Experts of a small language model.
Training: a variant of SOAP for the experts, 10140 steps.
Below are experts of layer 6 (counted from 0) of a mixture-of-experts language model. Rows are named gate (a neuron's input weights, with its number), up (a neuron's input weights, with its number) and show model dimensions 0-127. Each number is 128 + 24 x the weight over its row's rms, rounded and kept within 0 to 255. Numbers have three digits each.
Before each expert's rows: "gets" lists some tokens that make up at least twice as much of what it gets as of all text. This comes from a sample of Wikipedia text that the model never trained on. Tokens count by the router's weight.

# expert 5
gets: " the", " of", " in", ":", "|", " a"
gate31:165125123169125105137064188115135137168113156109085142119142097131090121142089137145103129143172140106123127106117134114119108135187116140127087125111118118123144143118111130173120156133094119097170132143140162128137149126110081148127150117149149130117154143097126119109126098130159140113129172115139049120133150121165143141089161133176123137105129161114120153100133165108129102111152
up31:123137122126115117082111133084126112100131101165117121126153120150098136113165130152113137074160151141088118087151143118150157156118152140143123120124128152160096109179137118136156149086132186093152168092106099109131153112090141155090103089125128140205116098141123143116152152140110145103137126140127082150139152154146133125100157108106112135115126115087133140122151166103147125117150
gate32:138116130162138142111139132115094138143133125113155139167169110132114140174099106112127126140134164127098143096106162126129083108129107095165122127108111071139091114071141105113131108139091098126101118164099103160105136133191118100074136125128144167122137152139114107116138152117125169156147129108111101123139126180137111168145163135154150156119120137148133121122069143175136140132164
up32:103101135107133106099106158120132157105139117097146113136164125150133119119165102168154144150121097078132080190098107087123160133168136134178116122138136105178159139106106142140160133181118131100143153129156117108126101133158085131134157113130178112136160120139117105118104160144137150133122130148157155180118079129141122100149085155137147150164127130148132126113126160115139153114123
gate33:127142127159136149153136166110114153104129131139152093163144114140108151113141094125131091146132127099098111153128098186105156133108154144122142105125181128117124120132180155084173091126181196093136147165165148111138129144150135150132154150145094122127190119121087160140106116144125090161129136106134147131113149122095137124132131130095114093154139137145161122143140159105103107124103
up33:123111163127091105075138133106102077154151151139118129133103144109146123105153152110077120124187061121110120104128124136137117125139107159141125113164149149075173124135113127128119163141111097128155142104138160124097134143095087130137104127126127101140123116161140095153144115104098136092082115128089122105163144137124159187131124189130115134114137119143121134168133118098161148107122
gate34:110163176111125122135154121109120110119176111140125165117118151134112143132146092142136072117119165145148115178146176094152120089121145107114160109154156148109128115166159131119122125149166129129087137164141127118144141164140149122104132154136085113133109149154141147144150153130150101159147159125130130092152179141091166115094154117154085129128129117118161157199127144120127115129170
up34:077156133156120105096107128147147111129133108134112139074136134124126130142126124159158204143149123166155118113149086148143137152177130139106144140142111145145172134141117127123106141155099171135166126121088111136121078137147131116165154114103109148181111133125129174106131143125169152135160132120187149160081126139146104096132165098121138152124150127137144151089122108160106135105119
gate35:117117183070130128125130162110120147128116123119107148141131124155108118142149088093164105132141123109177112076074111133074149131144104140145122093095153130126104115142147173109111156139134154115143124159106176143134128184149076135146146148112122107112111140116136148157118135134149128108103110121143157115119142142106115138167145122111126134158112111066103062113172102125147139126126
up35:097105147102147133142131118101142124094107080128078079149121101164115128152128152118110113116133177122155108161120132116119127138088141157100141146120142163119155128094103161152074092095118177127101090123136148124123124174097110126124101095111118099098162130144165133112139111142139119100098130169096099139154162151115148161083127065127115124142126147119133105150151134146129162156131
gate36:101170171125117117110113141127134096162125111095103122130138150141092167156133117143135141133130093150160153209127129154108116127132154123130095165120134101138110122098176092080087127167092121161122135147103114126120149145122170106129135113113115126129126156137134120138174159112127122106150126165127095111149121106129158105134099125093122093162110129070129090119094139091142117106177
up36:137094145106086145097115142166168123108149109147105151152115110095118138133132086095116152126074093113127145106138129135111117152119101112123120119161114115085168107117148146131161160115127135169144104183147136157117197161133147113130143150148112124129129146123139123149120141115106126129105095076114160144130154163145136165150166129123133149079165131155114108067128124087109152148115

# expert 3
gets: ",", " and", " to", " was", " as", " is"
gate10:122147135172104193176130117121146137137128109110151146143114141076145125134107124148156107128153125105148176145118135090104098149099129105140094109061140132132134089132091155130113114130138118166132113117134168117115090153133141178103142097187125103112126121095149121159163111152099116102136151169135130095141112158124164142125144133170139143120139132139092155163118167118170128117123
up10:123111134122127141141133140096107151126189124135141134127163139156185159135167152126119140150105154129080111088079146156134072175124101106129163134125112131115129161171132128128130164073113126145162134109113158121151139172138154098090102116140143136156151104119155106116133076119109097108146121103111142090142130114162149126127119131114143136095132114141127115090129094147136127073084
gate11:140126186130156114133108125117106125127120184134125130115106112128136100145127140168108147139132141113161096088111105178158088112122155151155125114132175164065147075129124129149173112105134150149152121183121139122092115126171113108153094149151086106131161131121151150133093125134106111096129125145137101147140165101110149135137128103128139074107140129163129121137148106116113162178133
up11:105121121161104141096154134163116158147149135144106150130145111173126120114124136145110193128111105102121164148157118150118135165138116095108154111118144135159131149138128132119124125129094019145098150139153118136155132124098123134085142099143112167134133143165088142160137129117144152065165111086142137109118157150114159120125116125142174159136108105122131140100117130135104116085109
gate12:198135104134170095134121140153129093111155136124117066077158133137138175165162112168121111151102125114120098128132139155119142138120109166107149130114120111153121143155134125126117113116160090116095128120139114146128142112100135124190120135139094123086098143137088118119144164116133135109111091167085097115114109103141159106104160141100094123140133133153135132107120180107103147142078
up12:132125126109200149170134175104123135135165127132104179159112161134112109157158109145159137084133142173124140123125161111133168136129113118108111135144130154102085141174135168121108151068158177113129102100150137108107138148112135093133112142151130135123134129108130115120095085140117076110120135114096153138126130106144137132146115133164123129124122140119113167134111102142169095084081
gate13:108099088176106118181107119138103083115129077137110115095114102175169158143153150151144142098106091123089124117145161133096133123126124125116140132098175093151139111087147126161153122171105123143132154130126183159133131123141150131154136099145130150155134086147097120142107158115123127114152182107153124097158155107142145122150156161163144121103129123120132131109081118137120103109140
up13:085147116122120181115114146086069142115127105113091148104137121093150138097141156131142083130145152110111136110129116157098101152128125158155142116156162120162157134163108160135114148140126106111150138093144159201146122121138146070102142137125091103156124130150150124163146117123139144121161190103112123160116110130123124113122154114142139136121130121180121109089174137118134162118096
gate14:150114155134131146118107159111130056125080116137116117133138131199110109157135132160151095128134124141164098132145111120102113116126123182108153062108173140132119166141117138115136147141106079098153145124119133133130128074148140128123115096138109113076127142123164114109111130159117076124127084171153151099153090142135156140124123110118104113133139110183127144122119145107146107114120
up14:097132181174073124119168097101105131091152169131129121118141184119120091076146088160129138103139104136102123108115130117119147125097137114124179124138125137100140097107156118171165152141119101150095118143124103152129135125109144115121174127136121102144140136121121110150103104100098139088107139108128137170149145154101161155138157178124101142124104107114109147152106143149139152179136
gate15:130138152137104153156112145117145171151165153134114143116134115125151163128124149157113165139133150150097139131122159158144163153099115147171118139107104076148133133132104120127082140106115147110151127101120109152127150189134114102130088149110099157122126139125092121085133082128124103113146117154118146146133130126140094082098134110189095135125169131164130192143150078117087147120147
up15:088152119145146102118123085090132113141147104127132160127140126157128086115140153137092175116120091147109112169096113072110146102109124112114160158165086122148127145108160126136161119143150132129107157189154144131125102115117122137119153091152138141163114118125136128155116163155145149141069167132197123103092102141129120144127112173131111138117085130093104138148095118148118130131106

# expert 7
gets: " |\n", "\n", "-", "==", "===", "\n\n"
gate32:116087118085128143102118147159113129158161137147134129104146070134170156077146118140132153129116104104130140122116135114136114141127201122139082106103144163149124174129145124141093131149137102096117143117086138135125108128127110112182126153062153113101123134101113130146131142125111132156131114133128140138150127129136071143143147149139168128061131149130149166110112123157149151141071
up32:131078151156121116142084108178121131160105146140125131151092103089121140173115116147156123136119097129116125117119110126115110163192132099091115125127114159134140153124117152116151145148108122137107137127143105141095096160158116137116096110121119102115103142176132111123130117131142139123093105135159122139137127053150131127165112100120147170189150165154088087140097166161103105116130
gate33:076121194110112095127121183109145109113155107117123131100145151111173165137097121135092152145137136139083105155144131158085136094124139106107152134080175104120166136123124123123141124125148144136134124117110120118152158107130109151104095111094130126140146160129126093116152121182118072104110150145143140129159102137121113143105128112088101104160125158144103155095103153163118096135090
up33:078126147090140089126116133126087114102113156123100120128167170125150108136121154120143123166083152097132143136108111126157099123149109109160128156138138137169126077118101104149137166135110140134100136151102074143134118110118150122155114164104112112128114087168122080098140112146115125139104144114148121149104128138131095163103139122083123116168109190118067154144135095119144128142095
gate34:148112108157178130120036161117103124116132139123141082098151131094137134136163092106115108128096106084139147107127174138122120124105135113173137105091146108132171111142127121145126159116149127159126133117092107103145135124138135109147148131142149091152149129101087092134194124124158158148108174117103111162125134099151122124107113104140131114126131131088149152129093151113107156110094
up34:087124149105130153121131128128156076162164106113102150121116132087118147101121155150149112169135117151109112162131099111117082103173134137097116134131182118119101120113130106154087128158122123106143121203099114129133127169126119121122143120097100078115157168122072131078123182118108084131143118125121157144148130130112099136149131143103133107128101150130156148149140093105124107103122
gate35:110144179150139154173100148127143134140133123152151128073106111131173126151104084138151133135092129120135105164180117096145122137064165114098146120142108168139146095116166137144126160154104111150107157171100100097146129121111174134108109126102141113129139086102141119125148123137096119141138154100148102146137118167104106116175153147143117115131082110102127139104092110111120113101108
up35:145125119144162123105114119169109132129083110162133145121114128126141115114127115110138105077120116120151170133151171152130128104133052104115135180132127162105132102143098132147112103086099150157070083141175137153129151140184098141150131156120113115142129145105147102122074148148129115140105166113095115125133109132120124143123151087136148123114109134127135158081149146134108090171123
gate36:103145115137114151140118152159126107108104124137133153111144124142148144126158161142092132165137126092123120147146120087117187170124144099161129147136119161076155116157144174129109107099149164132100117163128091156089100133118125106188141120142140136116115147099125097092111151117147171099148134153140115131146162149145067091132165143142111135146120171102154111122138157143141083154106
up36:129096133145122146126134114131132117092156152136147146114123103151114134100132139173125121135161124156134127134153099097150112122195185142112117091117129099121137124177094111137112188125103129145124124098128134152132115160122159199116122121111146137117167136115137118093169152094181140099103140107144163084153148132164134156170158148143127112140170127127109111176111122117101110130094
gate37:105117143126132092116110106145107150118122138144128123113163128142099093133100180106165128150112100130154109123157138095115129096136174110157091080119163069127097162101151090112128143130132146137133143136154098116134147129085109143121066132127150155159108127134115130103128163115131138092124135174093099162136153159150050147132121136153133099134153105102119130106112122082141135110110
up37:120121177096135128143106096135141158164133091079159128126149122121151120083102097137141140100099091119112108125171099141145157105091117113100129135167141107144117152070126119117185137144128117161132070123154129149108120140126140151136126092136132147122124114112138091137102150145094146201087099141092135138112146125109153143128129128141127143080123102124096110171102130158131153099115

# expert 6
gets: " ", " (", "–", " \"", "/", " he"
gate32:128153112099117145109121156144130118163156101077144162091117113116158142120154106111113115141132123152101127166128178140098119131126071128140159098149119164141145085131156186118145073130147123176120155139164120161113160132096142082175111143092125164143128130146107115107125159122127137142114116154191128079132130143134105141128154165163110144138113132129142129111123155110131121097158
up32:127116111132155124096107112147120166157148092110111133092094125127092133125094138105148162149148051112130145123115179140127142127110153114123145139125091095130100130091130130100112155163115144149155117131133120119127134143144073083113119123079198125149137115145160142145143129164081101112141117133179147156135141095100144136111139138171094161114138154141089135124146098089123119134120
gate33:109137157112109134122103129143097120136191149164150158114157123124126113134135126089111134146137136178144118135104154150122140135053117163100167125111128166131145079149157091131106164152126135135144129109106152119141115159111168127138118113076134145103130137118076083126128144120145090150096129146158147134181128131112112105158131109157129119112081173128163151105146176119128127110131
up33:098137131068094163089120132112098148148179149156134120100156154119110101146137154090083107134119126172148107101140155151130144155098147148122133154118116154162113120139148116103100155159139151140128129093112127138122150125078159150162112123087100148141132096123097110151147107101144122140072116124142101138164131124096108105161150145108081092112094164118107141134108156136088119108124
gate34:134065112105120129130104129136098076120153133144128133126163139132149130094121148107117124178134150131135134133095131126120110109138131112152110126156122131149120149115119111207100093114135179121126124177067135114086107146113159112169106122157123133135120134093095117120130136114121167098067143130164120132132090138177083127144090125121187116134092130144128143115134132133148102155109
up34:153124143140080126128150090133115143093168111105155118167140141119105148080139139139105111089130140127107101121141122173118088131160134123152198135164115125155129168109106136129089149095149162112128153161098129134143122122130127116165110182123113110101175162125101129141105131124075114158106087127146131166161118124148117092145104116132140099116128156141154168150105131157103095149128
gate35:148100135106152129104081138139119134160152116146127162185133124151139113099138088111148123158132171130094177146141137130103109184133126130114116098154049136087116130121113146130124123136122151131131123141120146154089089175115112133151108155080092117083137119146124119118082155145156119148116096139117169083131128132111103095117117116167161118146104097158151135130161156127142137139118
up35:126140115099138091129141122102141124148083115103131074101102099157094101150098115159073146117088122121122086116147124152133156143107129133173135167142119182145162119118109107111099112147166132110144171139135132096161155095121095123135145078144136123110150128120128160114162129100108113108144146115129064144138112144130109135138198123117088130098100121135119151163117121111107116126158
gate36:149130109122176089134141130121105097129162207144150133144116084129143089119147106125134135146097091136103140105125160107091110150132158106152115144139111162153171135119110105105112135118126101137163166120083139100099095175116149131091128114122091080122131134121117081131108103125150107113137129167150091110118138168143145144142143163154128138145150146095154173149090144119126105139113
up36:126119120103063110096093144102108123117125174150107095118101115149159088099135099118116153121118139110111075145120097122138122084117121163127129111131105109108084102087128114120109133125176140118117108152113106127128106137166110142119141110176129147143148151130096181089116080108131098110145124118152161126133118120154120152159130088128113124049139132121106169108137131163111142121162
gate37:133107135127155136124107131081095107095153109141129138155180121114121127118140145145074117144122160120136169119136101086114091100154169138104138102098079086107098098110135135106142149139140124137175159154082094086113110094142122125140157117155100117130108111138096114128167130141136108191159112140116140133143136186098096137138163126083119118160105128117110135116140134096141120111150
up37:127082096144129122116113154114127160097135125067112119138149130119068155048091116131133108142126124090140140168100124100089136090076126135135130132140132126131119133092155108155146130108093108121126125175108073136129136105132168175108106159125121113152107143151106128143150091114072112121124116123112156148122100129088107089113137139139142129082126114114150162109130123143102139125144